Experts of a small language model.
Size: 13 layers, width 320, vocabulary 32000, 64.6M parameters.
Training: 269M tokens, 8194 steps.
Below are experts of layer 5 (counted from 0) of a mixture-of-experts language model. Rows are named router (the router's row for the expert), gate (a neuron's input weights, with its number), up (a neuron's input weights, with its number), down (a neuron's output weights, with its number) and show model dimensions 64-127. Each number is 500 + 40 x the weight over its row's rms, rounded and kept within 0 to 999. Numbers have three digits each.
After each expert's rows: a language model's description of what the expert responds to. This comes from a sample of Wikipedia text that the model never trained on.

# expert 37
router:564466377472457543528516388473553524505479473446498529432552549489525502591494437504508540436494547488566479480490563492470501499468484454453445507456503580479532453542478494465538510444505478
gate0:513442458484469495450510539455511472506551505499467522449435475519537545510418517442486505498481510482506451487463486505517620550534571487493474455550466503476535470467486513520533534468560591
up0:545528549502533452458523536592503504498543566530449468587545482514568510497435440526503601446467481392491460460494455454505476540493437434449547518529427489508496461496508559532525529509474507
down0:457544555500513450487488450441515479524523522401520482577571568538529511481473384497512512522482483442481533449539528495474514517509481482542460516430481486528505461448572541516507488471495516
It responds to: Initial capitals and first pieces of proper names and abbreviations, like St, Dr, San, F.C., in addresses and lists.

# expert 23
router:528520476484475524517517455453536561519462548540421564447515426449540520579538413469456555481509523471532538513475519468497421466480502530600478453429473530464497535572477489539443492423472491
gate0:499535509442561484431490440549545432502475477491461469436495489525514424590494502486500498524479534436550473421467491487502562549497419518517552512445483500423462552483434542561460539432604508
up0:524451477453585470450527520472465504535488500510508504491489531579470522521478524489487505493493443454475526471499471521495540510484537552464500437465494546533516589476494544464539548588521491
down0:441435535501528537472568488545480469546591480560490437454512555537585517468528530479511448514457507476522447552500534507485563494408508473434574512542510509534451494560566449523546559491423479
It responds to: Final nouns of institution and place names, such as Community College, Central University, County, Street, Council, Army.

# expert 45
router:528513514546565498429492446458479499571542519509520525474573531489493544534557535540471483480517526464544509495495498536453446489523501473458547459479418562500503457550532383474508661492481517
gate0:537474536558516555421473465504521605515479490556533546527497457473492503499499557519450470488489523486513443475527516509482509505479587477448566495460532531498549537524463496473520475559482484
up0:523563449544514545505554488555446522533408495441521489491437459495505464408516539498437496513523486479550516497507505516502546499499491510484508450494536437470492559589550399471473493414477568
down0:508522485528502505477530470520520519498493514408455449524444460565448493517514467555471452435480513439490455593522424502573529516531469492553517512435423493472461514482556524478402490479523568
It responds to: Pipe separators inside data rows of sports, election, and chart tables between numbers, plus semicolon-separated results and dashes, e.g. 28 | 2.

# expert 0
router:530517391521454531571520460478551521589464540495464599462533540527584586510537499482507507429435549499528541504487530513438541555532435504480512517472521475501548504525486505519478505446439476
gate0:494472459512487546486538524481532432468523447522486436478508447530546496493527514503447530492448496479481589513453489546556478529570435460478555443495492491510528485506469542471517453532539436
up0:531527437510544521521426475467618521510530530627443514462495518500494451508508480410549546480504527433502500437512460465563475492466430503532544540494447502487504511498431472543542485440512428
down0:497542501541521504401392520521496471543453506518530490559451538540501532536499514542536528503564514517479447569526459570537503483546554564498536546551464429472532578422504526510513539569461543
It responds to: Prepositions and location words in place descriptions of villages, buildings, roads and geography, such as in, near, within, around, north.

# expert 47
router:481526491522620593445508506490479509512471484413567484406557530551508549506523477516512533528507516461501504531435487545514470556496460563511458441499440511510531536497542513517478527460535481
gate0:429446561462531523465517578530516514481474401462486470414573486487480410448516600477535568527530552471443475520524490512578525472496576574457480483513486489443431506536521562435435556498497472
up0:572518471518439471545465517557444483408480527501463493500497452521496464452471435506503398515436506537481504519490453532392457521560463467513513479414487540453462497467593414540536512473521504
down0:497506586475468498503494448505462482554405477437431527449549514530511460521535542500488514537506472552452475523400535524467482528567454536418479489488443486525491506524548426526498526556490493
It responds to: Label and role nouns in infoboxes, lists and bios, such as Spouse, Preceded by, member, President, father, population.

# expert 53
router:559534430514496562565545476517523543562410524447477595479482481446542571480610514481459515456474571494507482567530488597389545555482513506457491502466510513493482541540453445461490534509443547
gate0:534521548546496594434470484538569423478481512503475456610494522544534455462502540581497500529486578462461455530456480509447522522516506538505458484439540555519544516446479448509565511483462512
up0:456530444537513505491512507458492569520491475520503517460462481483527473418497452496574511556590425558567482529595546498493484586502494479534561532450475501468532512481517507490529563513516456
down0:506468473567489514492529381469508479622516485518527523491515449511520490559525425432477538393532506491488507581487472515548487522519453508419473514460543503469506508522533495499564476500529545
It responds to: Prepositions of place and time, chiefly in, of, on, at, during, after verbs like recorded in or located at.

# expert 15
router:492470437500464515521543407484527578523519477449503515447475511467533479550488426478511538499497525477546473526496528512452548526461481446455498569468504509436517529459522406458508514448475495
gate0:418477485484462515479495488475482516533487445491448528427451456474599502483506434486499581461449504589482500497486493529479549498476452449487464413529511460479441483443470507592506537473493461
up0:501410448477440477507496581566536515466467528483408548516503588503493432506516473531510459492471517523490432477483494448474524433478589448511522566517536523602566474508559511499461505514539493
down0:459549497505515622450477508515487493507473591527470461531508465476513511417529525522508499543514543463536466518459521438521481517508468508488418565454465481462522480511514514494446526508461453
It responds to: Capital letters and early fragments beginning unusual proper names, initials, and chemical or foreign terms, e.g. In-d-rajundra, Tech N9ne, Bus-ek.

# expert 52
router:508428458486446541525543457536537525557517463502540536452498460500533467469485485518533517484487522419509457506480579519496468521466526498510457522430505554495555458510520440464403614457508487
gate0:494526450521534431512482437512519511547535438496460519469508448522576516609498507496499495549463473557516529521421484531508499518536445491500472501459484478470512537426524468426476533515509480
up0:510446518522552440497566520474502434535498455513473424470540508577574460505546458471534450462506521510566482498488484434445481462501556478522645405506494441487500415436525569525568489510515487
down0:508511533463554484464484464516494516507502521487534506543562479496510558416558511482444450540486514484498526452511514609505403457510510495553451488470465488496479479471485538553412502563519521
It responds to: Mid-word pieces of non-English names and words, like chun, ucci, han, ş, tz, in Latin taxa, places and people.

# expert 29
router:521486511445467520484541523474522539502421527444539561485523521492557492535484461534512587456472568527510434523415549529527404488506526529524446523505548533472538488561524461477491536522502526
gate0:483555516509499553536507549464464470473504485464527439546407504517550498597483497493490521526496514462469476502528552567504522465486414543466502488491537520521585445448514456481499465552550527
up0:481592543473499525528500479501571483501522530568459548484536482448473487477473417529510564484498522479526506496492461481549394519533498561511510487467476476507472549479483535479520501481458567
down0:580519495447440462524510501493542508513493442534423490506519560453518509483486463543512499566514511494550526507514534484518448560512447492424490479488525504510594507520529472425546525521543512
It responds to: Proper and common nouns after the or of in history and biography, such as Byzantine Emperor, British, Muslim, John, Church.

# expert 54
router:484504448511545512456570486506462522602499519442494496464525557568495552489489443464557511520508542454556487538470497509505464524467431551566450489488438478503587507525485483580466533457470497
gate0:476439458487544475530506487482495511503469527433519551535491565526471523519578477445469529539557569526513548501512547541504544430504494518500482463472546552524465408538459523530495540465500532
up0:612481506439517420562509574529497505498456509462509544574513437496521472542561385458503454556505530497549496507515516540511493480541490536454509522509505532518537503501542446514561522536513440
down0:524467505419451511468577468496472496523488511471510458604526486512492515474457490518447536502513444486529539448397604467510522481452465548515489574561491423489499566499523486548447461509534417
It responds to: Field labels and item words starting infobox or list lines after a dash: Location, Date, Born, Genus, Clade, Statue.